{
  "hidden_size": 128,
  "hidden_act": "swiglu",
  "router_score": "softmax",
  "init_std_router": 0.00703,
  "head_dim": 32,
  "norm_place": "pre",
  "positions": "rope",
  "tie_word_embeddings": false,
  "init_std_qkv": 0.0351,
  "beta2": 0.98,
  "lr_head": 0.0116,
  "schedule": "cos",
  "final_lr_fraction": 0.0,
  "max_seq_len": 256
}
Below are experts of layer 12 (counted from 0) of a mixture-of-experts language model. Rows are named router (the router's row for the expert), gate (a neuron's input weights, with its number), up (a neuron's input weights, with its number), down (a neuron's output weights, with its number) and show model dimensions 64-127. Each number is 50 + 15 x the weight over its row's rms, rounded and kept within 0 to 99.
After each expert's rows: "mostly gets" lists some tokens that are sent to it at least half of the time; "comes before" lists some tokens at least twice as common just after its tokens as in all text. This comes from a sample of Wikipedia text that the model never trained on. Tokens count by the router's weight.

# expert 5
router:55 64 67 41 58 57 55 20 54 43 59 45 62 56 34 63 69 20 56 65 50 78 33 39 43 62 46 40 78 56 42 48 42 35 55 49 42 41 43 64 64 56 73 52 43 24 63 36 38 79 68 27 42 30 31 91 45 50 26 42 64 48 69 43
gate0:19 67 57 71 78 45 29 32 43 27 39 47 70 60 67 74 46 47 74 50 49 50 57 58 57 70 48 33 37 37 60 56 57 43 56 51 51 73 41 61 70 45 82 66 49 24 60 44 47 14 39 58 53 45 38 60 62 53 23 53 45 49 75 49
up0:43 56 49 49 23 12 39 70 56 68 54 38 44 43 40 79 73 36 23 51 49 21 67 40 50 16 67 38 61 71 37 28 61 57 03 47 38 35 40 53 39 51 38 54 47 73 68 44 55 63 36 70 55 64 59 58 49 53 61 31 66 43 39 55
down0:47 49 58 85 55 47 23 58 46 39 46 28 65 18 50 44 58 23 50 54 42 66 51 61 78 33 55 36 43 23 45 61 31 79 52 51 35 78 48 62 53 47 62 63 56 34 50 60 62 37 16 74 44 40 46 20 37 39 38 58 48 63 51 46
gate1:50 39 39 37 35 50 65 30 33 43 53 63 28 48 57 81 25 46 39 48 33 46 56 35 43 61 58 49 37 37 52 47 60 45 37 25 46 65 28 35 79 61 60 51 76 29 38 42 35 67 47 30 75 58 80 52 53 43 48 46 33 45 32 51
up1:45 70 36 58 54 41 45 67 63 75 58 43 40 46 77 25 51 62 60 41 73 66 37 52 65 31 58 39 67 69 43 71 45 50 68 73 22 33 36 53 34 62 28 36 18 54 40 69 54 67 61 43 43 36 43 49 36 47 61 53 65 34 57 51
down1:52 52 59 61 50 76 61 45 52 33 45 49 68 51 42 23 30 75 93 48 68 24 38 67 59 72 61 50 28 62 24 43 51 41 69 47 31 64 29 39 48 47 32 59 43 36 46 60 49 52 62 23 45 39 36 42 44 57 64 66 49 51 50 41
gate2:57 25 52 69 21 24 22 49 57 49 23 52 70 56 42 51 63 30 43 59 44 61 56 51 29 52 37 46 68 32 27 11 29 58 63 34 64 41 16 65 45 83 65 26 61 52 55 41 44 40 46 45 36 59 34 57 69 32 34 45 58 25 25 42
up2:59 49 53 86 84 44 57 44 45 39 48 21 42 62 22 37 46 44 39 45 53 29 43 44 49 28 80 64 44 54 35 43 56 41 68 63 39 27 63 47 68 32 48 00 69 62 71 42 28 57 70 47 47 47 61 62 77 68 80 38 33 40 53 55
down2:44 31 43 64 69 65 66 59 46 60 67 46 46 46 52 70 23 53 46 21 44 49 38 49 53 61 58 74 63 51 43 63 62 54 42 62 29 20 61 77 59 61 54 61 60 37 34 69 71 58 68 58 39 33 36 46 59 57 46 39 53 51 82 59
mostly gets: "|---|---|", "|---|---|---|---|---|---|---|", "|---|---|---|---|---|---|", "|---|---|---|---|", " |"
comes before: " ", "\n", " +", " —", " −", " %"

# expert 9
router:69 70 49 27 36 52 45 21 44 58 69 18 52 48 31 60 73 33 41 64 67 50 56 21 63 50 62 83 66 57 82 51 34 38 29 51 85 55 27 56 56 58 57 57 34 51 30 74 39 52 70 42 66 55 80 44 54 51 50 55 46 50 61 32
gate0:49 30 44 42 54 73 51 40 70 58 66 33 69 35 50 64 79 51 50 57 45 38 53 36 51 53 45 77 59 49 50 35 47 52 23 35 55 64 20 79 43 61 85 28 29 51 60 56 62 42 40 33 50 56 37 43 18 16 72 47 58 32 54 67
up0:25 35 32 35 49 63 68 31 68 32 65 44 37 67 53 69 70 65 35 65 67 34 25 50 62 49 55 66 26 56 45 52 47 54 41 28 43 62 27 52 63 53 71 17 57 21 70 61 57 35 39 45 40 70 50 37 35 27 54 54 62 39 49 63
down0:35 37 48 43 35 24 65 59 41 43 67 69 44 43 36 43 35 37 40 50 65 60 46 33 49 69 58 30 31 88 43 50 42 39 66 38 37 33 48 37 53 62 40 18 68 60 52 58 67 60 63 22 52 57 57 54 79 27 55 44 53 71 44 66
gate1:50 60 39 21 41 48 53 39 58 31 66 56 44 52 55 86 49 62 65 73 37 53 34 45 49 69 35 54 19 36 36 68 31 61 59 45 47 53 82 55 60 42 69 49 57 39 46 28 56 27 63 52 55 38 53 43 55 99 49 63 29 44 49 57
up1:56 53 46 45 39 57 57 60 21 35 61 66 36 65 53 45 38 23 69 46 38 53 44 34 38 55 44 57 38 29 63 42 35 23 74 42 52 85 53 75 46 66 70 62 57 21 63 41 74 39 39 50 67 41 66 57 40 37 66 64 64 65 73 44
down1:47 48 43 64 40 67 46 33 44 35 64 32 42 56 48 61 64 64 62 59 29 64 41 41 43 33 44 57 20 28 75 39 40 49 44 38 31 71 48 29 39 72 69 34 27 63 42 56 65 30 51 44 30 42 71 37 47 54 66 63 59 28 70 40
gate2:22 59 67 60 42 35 51 34 51 50 44 70 35 52 66 62 43 32 57 67 59 46 45 65 44 36 27 51 59 34 48 60 41 53 44 55 33 54 57 30 48 46 61 71 80 31 60 68 34 16 71 41 17 35 53 47 27 66 48 52 79 48 66 44
up2:46 51 61 79 63 40 43 64 62 70 34 37 53 32 68 45 67 21 45 75 25 39 57 64 33 63 21 57 53 42 61 75 48 63 36 40 58 51 01 48 48 73 49 72 59 49 59 45 51 18 57 37 50 54 36 29 45 44 50 44 72 37 40 43
down2:42 83 32 36 52 69 46 35 54 77 36 60 33 47 53 59 37 62 73 48 55 33 60 40 54 79 57 77 58 73 54 47 56 66 55 49 44 50 33 43 46 43 58 59 48 22 57 47 49 94 32 44 77 16 60 60 46 38 59 33 34 67 43 61
mostly gets: " four", " three", " five", " six", " eight", " seven"
comes before: "0", ".", "th", "–", " years", "5"

# expert 27
router:50 61 56 62 55 73 53 51 55 53 55 24 55 50 84 48 57 27 84 70 42 53 39 53 55 50 39 29 63 46 55 42 24 52 50 53 24 52 59 56 49 74 73 20 51 38 66 34 38 50 50 61 29 70 51 37 65 17 34 67 44 78 63 56
gate0:56 66 61 46 26 45 52 65 61 60 48 46 32 41 69 65 55 45 43 54 47 73 64 61 66 30 51 33 41 62 73 69 35 47 58 55 40 45 56 65 33 40 56 46 39 75 68 45 29 59 61 46 54 65 71 57 45 27 72 45 35 31 40 58
up0:78 34 68 33 40 49 72 43 69 43 53 36 39 28 84 67 40 77 53 72 52 60 26 74 51 17 39 50 41 61 67 59 62 82 73 40 46 48 49 57 45 34 69 32 35 52 41 35 30 65 57 41 60 61 56 46 66 43 56 33 54 40 28 56
down0:44 38 54 75 51 44 49 79 58 65 68 51 45 55 44 36 44 35 33 49 55 42 45 78 43 33 60 73 27 46 38 50 53 43 41 48 37 69 54 30 73 32 53 69 65 52 65 64 79 40 49 40 60 76 03 53 59 50 23 47 49 15 54 33
gate1:69 68 33 61 58 27 59 37 48 66 47 53 59 57 17 51 60 51 55 54 66 49 35 53 30 59 53 34 67 86 40 34 43 58 55 68 42 39 25 30 64 22 58 53 59 50 24 40 59 56 37 55 58 32 43 43 54 27 54 54 38 42 63 76
up1:36 25 64 57 45 49 44 55 58 42 52 39 54 39 68 51 51 59 32 46 35 54 67 38 66 35 58 83 43 26 48 67 60 38 51 21 51 66 64 59 30 84 39 56 37 56 71 33 39 52 57 48 47 66 54 62 38 64 44 45 63 54 36 30
down1:73 55 73 69 47 29 50 41 46 46 34 38 66 54 57 53 56 44 50 61 42 24 40 56 42 47 55 36 63 00 28 49 43 48 50 46 78 56 45 55 43 31 38 66 70 33 63 52 29 40 33 69 56 39 54 43 54 58 58 47 65 48 62 56
gate2:53 39 51 27 46 67 74 51 21 71 32 77 38 60 75 32 54 48 57 56 40 60 71 45 48 82 50 61 54 48 53 61 67 52 64 48 42 79 68 46 68 40 60 45 36 41 64 53 58 80 74 20 47 56 46 55 38 36 39 36 57 49 28 68
up2:49 44 56 37 66 72 27 42 61 63 44 75 67 56 66 44 23 48 63 74 57 52 31 58 53 63 67 53 76 33 36 47 32 41 58 44 55 77 57 34 48 57 54 51 52 48 71 39 59 76 69 56 60 71 30 56 22 39 12 31 34 47 66 52
down2:60 36 43 35 45 68 58 43 45 50 59 45 40 61 80 33 51 81 64 67 60 34 29 30 57 43 49 32 56 38 57 42 59 45 53 33 38 44 49 68 31 48 47 61 48 30 37 72 67 54 49 61 52 68 73 63 51 65 39 38 34 67 61 67
mostly gets: " Preceded", "==", "====", "===", " Spouse", " Country"
comes before: "==", "===", "The", "=", "In", "S"

# expert 32
router:37 26 64 85 27 48 34 37 46 51 37 49 53 43 22 50 55 62 57 49 45 40 69 59 64 68 39 31 51 52 58 35 74 90 40 42 72 42 37 40 34 16 41 64 26 73 57 67 42 27 57 44 53 56 54 39 57 57 46 46 39 54 56 60
gate0:61 57 68 46 41 52 64 52 61 79 67 33 23 48 95 68 47 55 55 79 63 50 27 47 37 45 38 48 57 61 39 58 52 45 60 27 43 47 45 60 68 53 54 53 56 60 11 31 62 58 62 49 36 75 52 55 46 48 76 44 52 41 67 46
up0:56 70 82 44 64 67 54 70 56 16 37 55 39 53 35 59 59 56 48 71 41 38 42 57 55 58 49 48 53 56 45 18 54 26 44 33 54 57 37 66 74 63 60 36 55 37 52 62 61 45 62 35 40 74 67 49 38 56 39 73 78 57 86 53
down0:50 42 57 36 53 46 41 56 38 66 38 53 44 41 61 55 58 56 60 43 50 33 61 43 34 64 23 68 45 24 60 67 45 67 50 53 60 57 51 59 56 54 76 54 61 47 72 68 60 61 24 52 34 30 59 30 45 45 80 39 69 46 60 65
gate1:61 47 55 65 72 43 37 71 46 67 56 47 50 46 35 65 35 46 45 60 47 61 39 71 57 38 42 53 70 51 37 54 32 42 33 33 50 27 50 47 67 65 62 80 31 29 34 54 61 40 54 41 47 18 68 50 21 62 37 70 52 68 54 05
up1:55 66 78 21 56 47 54 63 47 57 63 20 33 32 78 30 65 47 62 54 40 46 44 36 51 76 45 63 50 74 56 62 43 79 47 23 48 70 48 53 73 49 35 42 59 54 41 43 41 44 53 79 57 86 28 26 62 43 49 33 37 59 37 52
down1:78 42 59 25 43 37 55 72 35 47 49 64 34 36 30 52 59 47 29 41 34 38 57 63 79 17 26 41 52 80 71 46 39 32 55 47 44 39 54 39 52 39 45 44 72 25 53 45 53 44 46 61 23 33 58 54 31 43 40 36 43 69 23 87
gate2:50 35 50 61 32 52 13 67 41 44 47 42 43 44 47 70 55 73 44 29 64 55 48 58 63 38 54 47 44 53 90 84 47 28 42 56 28 45 66 41 66 44 56 23 61 46 41 45 50 62 63 47 51 57 61 51 46 52 61 52 67 48 43 44
up2:69 75 32 23 50 40 54 49 36 69 72 76 59 37 46 46 37 56 33 41 47 26 57 59 87 48 53 38 57 51 42 36 48 66 86 82 66 49 70 86 45 70 35 72 21 35 70 52 28 59 40 56 56 41 35 24 41 50 61 62 18 53 58 42
down2:33 54 49 30 53 30 17 49 31 57 38 47 54 47 44 45 52 75 70 62 59 59 33 74 59 68 44 52 40 85 33 51 45 58 58 62 58 64 59 43 66 35 52 60 50 25 30 68 49 49 57 33 33 32 46 49 30 60 32 41 21 37 62 14
mostly gets: "–", " (#", "/"
comes before: "0", "1", "2", "3", "4", "5"

# expert 49
router:51 47 70 49 55 73 36 60 51 57 65 69 50 51 59 41 46 56 50 65 60 50 48 68 21 73 73 65 67 60 68 46 73 78 61 58 23 58 54 64 76 23 43 44 56 71 64 30 71 61 37 32 50 60 25 58 51 44 33 55 44 54 46 49
gate0:59 10 66 65 67 60 61 29 69 59 42 31 52 58 80 24 36 26 57 57 59 34 60 56 51 59 40 48 58 45 69 61 32 48 35 33 46 77 36 52 48 64 56 25 19 35 34 55 50 56 38 49 83 27 74 25 79 44 73 49 47 83 49 38
up0:55 39 50 60 55 71 71 56 56 38 66 53 46 71 43 28 46 43 49 56 57 47 68 53 51 69 43 59 30 42 37 59 52 60 39 85 41 55 52 61 52 58 47 84 52 57 75 60 34 29 71 47 67 22 64 71 24 31 64 61 23 59 56 69
down0:43 51 62 51 41 56 54 67 45 62 55 57 61 64 48 53 40 69 48 47 50 43 32 23 90 21 33 55 36 72 43 43 34 63 37 36 32 09 46 62 41 22 51 48 75 44 27 23 25 35 80 28 45 61 61 23 27 37 43 64 75 35 57 39
gate1:53 39 52 53 46 47 46 42 75 33 50 32 55 50 55 15 44 52 61 72 48 69 67 64 75 69 66 25 56 28 42 46 52 63 28 48 51 50 64 42 86 49 44 24 68 41 74 33 56 32 50 62 61 66 57 38 48 39 63 63 46 56 68 62
up1:39 52 28 39 54 55 44 52 61 70 34 47 00 49 55 40 49 51 52 75 52 23 54 58 30 38 82 04 61 39 56 57 47 57 32 42 58 27 50 34 71 36 45 36 43 50 37 23 58 42 58 60 54 53 59 20 57 53 53 51 40 50 63 55
down1:56 78 47 33 73 42 44 69 55 33 58 59 83 46 22 64 81 37 66 56 49 35 44 43 40 35 62 60 37 32 58 49 56 48 50 43 50 39 49 47 55 77 46 59 26 59 70 55 67 38 42 65 23 38 53 53 77 70 63 45 59 43 40 64
gate2:55 70 35 44 52 57 44 47 45 61 57 61 41 54 38 68 48 56 57 31 36 32 58 38 23 59 29 40 49 45 67 28 40 63 59 55 57 45 51 39 90 90 42 44 31 58 45 21 40 32 40 35 90 45 24 35 56 44 47 47 42 61 64 45
up2:46 67 34 65 54 68 51 62 39 75 55 39 33 60 19 51 70 59 51 41 66 53 59 48 30 61 15 52 61 43 33 42 55 67 65 40 68 55 38 51 69 72 59 33 59 56 65 63 31 35 11 30 81 41 47 62 47 59 55 38 36 43 65 43
down2:30 44 37 54 78 71 59 69 56 42 40 54 54 45 64 61 66 33 40 50 52 52 52 67 57 28 76 59 42 42 45 60 27 66 33 49 73 57 60 67 34 32 22 63 55 38 58 34 53 34 66 33 24 45 42 85 70 44 44 50 52 46 16 59
mostly gets: " MPC", ");", " |", " ·"
comes before: " ", "\n", " —", " MPC", " ·", " JPL"

# expert 37
router:36 49 74 39 48 57 63 46 35 34 60 68 39 45 61 45 44 10 50 61 34 45 43 75 66 70 62 34 51 49 48 45 48 41 70 37 48 52 29 48 62 41 52 71 42 51 63 16 44 55 51 82 51 67 42 27 68 40 54 54 57 24 69 47
gate0:35 33 25 32 70 61 54 36 30 52 65 58 47 57 57 52 42 53 67 51 81 59 52 36 87 47 51 50 60 38 59 53 52 24 69 34 64 43 58 62 78 49 59 83 54 51 59 36 47 62 39 57 27 23 56 76 74 64 65 39 34 47 46 30
up0:32 57 55 69 53 80 38 37 44 46 61 84 41 50 34 49 29 66 48 56 60 30 68 84 41 47 69 49 47 45 45 52 39 62 36 61 70 52 43 57 62 75 80 58 60 46 30 40 61 72 29 73 73 74 12 56 44 26 70 46 43 35 41 52
down0:46 30 50 54 48 58 67 44 44 59 40 51 65 59 74 36 67 62 27 35 64 67 62 52 65 49 42 67 34 29 49 62 54 22 49 43 54 46 37 64 55 42 38 54 73 58 55 36 59 78 52 67 41 54 76 67 32 41 42 68 57 51 25 45
gate1:63 72 66 76 32 61 66 37 76 54 48 62 55 43 39 49 35 49 43 55 69 39 17 62 31 52 47 49 58 42 49 36 48 62 43 41 52 91 37 77 52 42 44 27 60 30 62 33 43 54 54 32 31 58 50 32 47 21 48 26 53 37 40 57
up1:37 49 29 86 36 82 51 70 54 47 40 41 41 27 92 49 67 42 32 50 58 33 36 39 32 11 64 49 65 60 40 43 49 42 46 56 50 39 40 57 46 48 65 61 75 67 23 78 28 32 50 27 49 70 55 74 51 52 44 58 55 52 57 53
down1:25 16 67 43 50 28 65 31 35 52 45 61 60 42 47 49 72 37 43 51 42 26 53 30 59 60 52 34 37 55 63 63 34 73 23 80 48 42 66 24 68 53 86 35 42 66 47 54 62 61 49 34 48 40 62 65 38 47 56 70 41 55 83 54
gate2:46 54 60 40 51 62 33 28 26 56 57 36 76 49 37 57 54 57 54 44 41 39 45 48 69 64 33 42 32 51 78 27 42 53 59 57 50 25 36 31 63 87 65 03 57 49 44 28 50 47 76 52 35 69 57 52 48 54 48 78 32 40 57 32
up2:36 16 59 67 31 67 58 59 35 14 58 54 48 48 83 38 40 74 51 53 49 59 28 34 37 61 25 46 67 51 41 82 56 68 38 59 22 36 33 60 44 41 28 69 28 44 33 33 53 52 47 25 47 37 33 73 47 28 50 68 54 48 50 15
down2:43 51 39 52 67 59 43 62 75 67 58 51 44 33 28 39 57 27 42 62 36 25 60 51 20 60 48 44 26 37 64 65 55 51 20 51 46 49 53 52 33 76 49 57 07 33 67 56 49 71 48 53 73 48 38 44 30 50 73 38 62 29 40 42
mostly gets: " north", " south", " most", " east", " west", " outside"
comes before: " of", " century", " was", " is", " to", " round"

# expert 22
router:56 70 47 61 52 64 65 79 51 63 53 24 23 18 43 32 41 48 62 55 60 22 55 41 54 46 55 62 43 63 34 53 22 51 57 45 32 51 30 35 78 78 73 41 23 39 28 55 65 44 55 54 44 58 69 56 59 56 46 61 58 63 50 30
gate0:78 41 47 60 39 40 41 33 55 51 66 50 56 18 46 74 38 17 50 36 35 68 60 51 29 31 59 51 65 35 53 60 34 12 47 49 54 65 76 51 62 60 33 45 53 44 08 47 46 78 41 53 31 42 77 78 28 77 66 43 47 40 57 50
up0:26 57 34 34 32 50 47 62 46 60 53 67 58 62 47 32 34 63 52 81 74 60 30 50 50 76 58 43 41 70 29 40 34 62 75 53 38 30 41 39 56 55 56 52 35 32 86 24 54 12 39 70 68 56 28 46 67 18 37 68 67 46 41 76
down0:51 60 47 38 25 55 57 31 35 83 65 88 71 40 56 77 33 79 66 79 53 48 28 30 50 37 46 64 53 50 52 33 41 51 62 45 84 39 30 64 57 40 44 55 35 55 44 47 60 49 60 41 26 46 59 30 55 23 25 51 57 68 58 30
gate1:66 73 48 40 39 42 57 74 48 71 27 57 73 56 52 17 37 72 40 30 31 51 38 41 34 53 56 65 35 53 59 41 31 43 69 60 53 63 49 74 52 65 69 46 35 34 52 70 42 69 60 86 47 44 26 58 51 49 56 55 43 40 40 52
up1:73 65 63 29 57 62 53 41 39 72 34 51 34 43 50 47 38 54 51 39 32 37 39 53 52 36 52 82 31 45 39 58 42 47 64 51 40 86 64 60 53 52 58 32 37 52 55 49 45 72 75 49 64 57 53 79 53 74 24 65 51 57 37 46
down1:62 38 87 62 39 58 16 41 51 41 61 51 52 59 35 29 57 33 26 36 30 56 40 27 44 95 63 51 57 49 48 47 60 65 48 65 49 25 49 45 42 46 55 66 60 56 33 40 56 58 50 51 48 64 68 32 41 68 60 36 53 68 50 72
gate2:39 32 48 64 51 58 72 66 50 38 47 47 73 31 48 52 48 72 39 32 44 39 44 50 42 71 58 29 45 57 31 44 16 24 66 47 57 41 68 60 83 62 63 58 28 38 21 47 85 53 46 66 11 45 52 58 48 66 48 38 65 52 31 44
up2:66 41 54 69 46 60 49 61 65 47 43 41 43 49 60 54 70 49 59 65 50 30 77 38 41 36 53 58 52 63 53 40 63 50 46 58 48 45 73 82 47 40 57 69 58 35 06 39 73 52 47 66 50 78 40 76 46 46 57 42 39 14 88 39
down2:51 40 20 41 59 50 22 54 62 54 59 69 37 48 64 75 67 28 50 63 41 62 43 39 35 26 43 64 68 62 48 38 48 45 23 39 61 39 52 38 62 49 58 83 42 42 20 68 54 72 29 69 61 58 47 80 47 59 48 47 37 47 69 51
mostly gets: "ington", "wich", " Rovers", "ouver", " Islands", "ton"
comes before: ",", " |", " (", " and", "'", " County"

# expert 61
router:30 43 46 45 68 35 52 44 39 41 51 45 42 86 46 84 35 42 44 18 65 54 54 43 45 41 56 70 50 61 46 67 59 78 51 62 37 31 34 65 32 66 61 36 43 41 61 57 46 70 33 68 15 71 70 51 77 60 85 71 41 42 85 54
gate0:69 66 23 46 61 50 81 65 43 45 46 46 46 61 44 69 40 38 41 34 35 31 44 47 19 59 84 52 54 35 45 60 55 47 61 54 65 21 25 48 50 58 45 58 49 61 53 23 56 26 73 35 56 58 51 57 56 55 79 48 76 50 41 46
up0:34 55 53 46 21 45 26 59 61 49 62 69 64 31 60 49 54 48 37 58 10 59 44 60 55 58 53 69 38 42 62 41 31 59 83 64 42 55 39 54 27 49 48 31 75 43 49 64 59 31 45 57 38 65 40 51 38 54 48 47 42 75 35 63
down0:36 76 67 43 46 62 66 48 56 63 36 37 44 48 60 38 54 50 35 25 51 47 71 41 21 35 29 60 35 68 52 59 30 35 55 49 60 47 51 41 59 42 64 43 55 58 66 71 55 68 25 45 58 51 65 51 40 70 72 52 35 58 39 17
gate1:64 52 48 49 45 50 37 42 54 54 10 37 31 56 23 75 58 40 63 49 53 49 65 31 89 64 24 44 09 50 45 54 29 48 47 59 45 34 45 47 53 74 20 32 69 39 57 43 29 35 67 68 46 53 49 36 61 74 40 49 68 53 34 84
up1:41 39 31 59 47 42 51 79 72 36 14 40 44 35 46 76 37 48 75 43 31 45 51 79 62 38 33 27 15 40 36 79 34 53 33 46 43 34 34 59 40 80 52 60 48 33 49 53 59 48 59 99 63 81 40 51 57 48 26 46 49 49 55 56
down1:49 49 50 54 52 15 54 49 45 50 54 45 56 46 30 51 58 37 46 78 30 53 26 29 71 47 44 27 40 38 64 45 22 67 65 66 70 52 27 43 58 45 64 62 66 70 57 65 49 53 72 56 40 17 26 53 44 57 64 51 45 46 52 72
gate2:62 84 35 36 42 37 33 45 54 49 26 18 59 70 57 70 33 52 66 17 48 58 39 59 33 35 47 43 42 77 12 76 47 75 62 70 60 46 47 40 45 34 51 65 43 50 52 43 50 71 68 55 29 92 68 38 45 27 43 58 52 63 56 63
up2:28 23 56 57 52 53 74 59 31 47 89 78 47 36 50 31 61 45 37 68 54 41 51 47 70 49 44 58 65 06 77 44 73 22 48 24 48 41 58 68 71 55 37 29 34 48 50 71 49 29 27 32 59 27 25 49 58 57 60 37 45 47 58 23
down2:18 19 59 52 60 45 64 74 45 60 33 64 77 48 33 79 34 51 56 17 67 55 59 57 59 62 64 41 47 20 26 58 34 60 40 47 56 36 76 11 71 46 61 54 31 43 36 46 62 33 66 65 54 49 43 65 51 28 26 31 61 68 39 50
mostly gets: "|", "=", "See", "-", " •", "Hon"
comes before: " ", " •", " Total", " Born", " S", " P"

# expert 10
router:50 26 50 76 42 58 54 65 23 62 38 39 34 49 69 58 43 48 69 38 48 23 36 46 72 31 43 63 48 56 27 51 53 45 28 60 46 37 49 49 44 50 43 42 58 63 56 77 37 15 42 54 44 46 32 38 32 54 40 46 31 51 40 40
gate0:60 29 54 52 22 56 62 38 59 41 67 20 51 79 53 50 40 50 72 28 37 38 36 55 72 49 36 76 57 36 37 68 45 64 34 54 47 58 38 28 53 45 72 44 48 47 41 66 47 80 63 43 56 31 45 40 58 21 60 09 31 61 34 66
up0:47 62 59 60 77 53 53 49 38 54 17 55 63 56 72 52 24 42 41 56 38 73 45 29 70 50 70 43 45 64 53 42 47 71 61 58 74 49 61 47 26 55 77 46 46 40 47 55 25 39 41 32 38 37 20 63 44 43 83 60 59 45 80 33
down0:52 69 65 45 48 65 65 38 70 63 56 66 58 71 48 60 62 12 65 38 57 57 35 41 59 20 39 34 74 66 45 45 51 42 68 73 51 64 64 44 40 59 47 41 43 46 61 60 55 56 86 43 62 59 59 51 40 25 61 44 49 37 30 63
gate1:41 42 46 74 40 59 70 41 02 55 69 74 31 52 47 47 37 71 72 69 55 53 73 47 48 38 38 58 67 61 17 82 41 26 42 58 52 62 47 69 56 72 62 36 53 49 55 64 46 52 23 48 55 48 71 43 40 33 33 54 40 31 37 55
up1:40 49 39 47 52 17 45 59 87 53 54 48 41 06 48 39 84 40 35 62 64 35 60 53 68 47 49 38 54 58 48 53 52 51 33 48 48 30 43 67 44 20 38 64 64 30 21 71 60 53 60 63 69 37 55 59 23 31 60 58 37 53 48 58
down1:64 63 26 39 58 56 39 10 77 64 35 40 56 44 50 50 43 66 67 67 53 45 25 38 39 72 65 55 38 59 60 63 38 27 51 89 60 18 34 57 45 75 35 71 44 43 43 39 56 49 49 68 55 52 64 70 56 88 34 74 51 50 56 46
gate2:66 46 43 52 85 49 69 60 41 41 39 51 53 65 75 49 46 36 22 56 55 51 65 34 99 55 28 31 90 37 43 49 43 68 56 69 44 34 47 51 46 53 39 43 63 45 28 51 43 51 60 58 27 59 61 57 45 41 63 45 52 35 65 43
up2:25 64 62 59 27 40 42 38 30 58 59 50 56 54 45 60 60 53 61 57 62 73 40 91 20 40 65 53 22 55 67 57 63 60 57 43 56 66 70 56 58 30 61 72 56 56 52 47 57 70 54 38 85 39 54 70 54 61 53 33 60 56 45 49
down2:37 50 76 58 62 67 67 72 57 70 74 56 43 42 72 38 49 57 77 58 75 14 67 54 63 56 48 56 25 11 49 33 36 38 78 31 70 46 29 44 65 55 32 65 66 24 69 36 59 58 74 25 43 41 40 64 39 46 83 71 49 70 32 74
mostly gets: " However", " day", " century", " year", " time", " week"
comes before: ",", ".", " in", " ", " and", " as"

# expert 42
router:56 45 82 72 51 65 46 39 39 40 55 59 35 64 27 42 69 45 31 54 47 51 55 34 61 46 77 51 49 42 38 51 56 41 33 55 34 49 29 65 62 46 37 38 10 48 47 74 42 36 47 55 54 59 47 28 72 61 42 77 30 57 63 68
gate0:46 63 57 72 46 47 53 44 50 66 19 66 31 40 46 54 36 38 44 49 59 46 57 25 30 53 36 42 72 32 21 43 46 44 58 55 48 45 47 58 61 65 47 46 66 19 55 69 46 39 56 51 66 31 46 48 58 28 67 64 45 46 42 89
up0:54 50 75 37 37 35 49 59 76 55 47 21 56 55 32 71 48 63 73 29 44 44 47 67 21 35 60 48 37 65 66 49 28 49 32 52 37 50 69 49 70 59 52 22 51 43 59 79 28 31 28 74 47 40 64 47 50 64 56 55 58 52 46 52
down0:55 71 46 24 49 54 50 33 49 50 74 66 50 54 62 31 55 53 42 42 54 38 35 13 45 60 34 49 67 20 17 75 54 53 49 73 60 29 43 33 42 43 31 63 59 54 46 70 46 69 74 31 44 37 56 28 36 33 62 47 59 38 40 40
gate1:82 67 39 40 71 49 61 51 63 47 52 55 44 61 40 46 35 22 61 13 45 72 68 12 54 49 30 61 34 29 43 68 47 26 38 70 74 40 57 47 77 24 45 36 56 50 60 50 95 60 70 77 57 73 62 63 46 52 48 59 32 50 58 56
up1:54 23 85 43 41 33 44 70 70 64 31 37 36 46 59 42 72 39 41 47 47 46 56 71 58 79 72 60 66 80 36 49 25 52 45 56 40 57 53 42 56 46 48 38 57 45 66 63 37 40 47 00 39 52 30 46 60 46 24 38 61 48 77 38
down1:51 34 42 41 36 47 60 60 59 42 39 44 53 61 35 64 46 71 33 35 41 72 74 39 24 63 42 47 34 21 59 65 38 63 31 35 37 23 56 62 39 58 23 50 46 50 50 68 50 53 55 32 31 38 44 38 59 55 34 49 18 31 63 49
gate2:67 61 48 49 40 47 48 49 40 34 49 66 41 49 37 47 42 53 59 52 53 55 51 43 70 60 43 28 58 00 40 40 49 21 60 57 46 69 54 54 41 61 61 63 38 48 25 57 46 57 57 57 70 67 40 61 29 48 44 47 48 61 88 35
up2:47 78 41 52 67 47 45 52 36 58 48 46 49 31 63 32 62 69 50 57 54 61 54 33 33 25 41 50 54 70 60 36 64 76 41 25 38 46 65 58 62 54 36 56 57 65 53 63 47 48 55 42 54 45 50 45 74 46 54 45 82 53 36 30
down2:47 62 35 76 54 39 43 36 33 52 44 48 43 56 42 40 33 46 74 58 56 44 59 28 57 46 62 31 57 70 59 63 37 37 54 34 61 43 62 68 61 35 45 55 37 49 59 32 35 58 73 44 45 59 33 54 54 94 57 55 53 37 46 64
mostly gets: " \"", " (", "(", " [", "[", " (\""
comes before: "s", "1", "2", "born", "M", "S"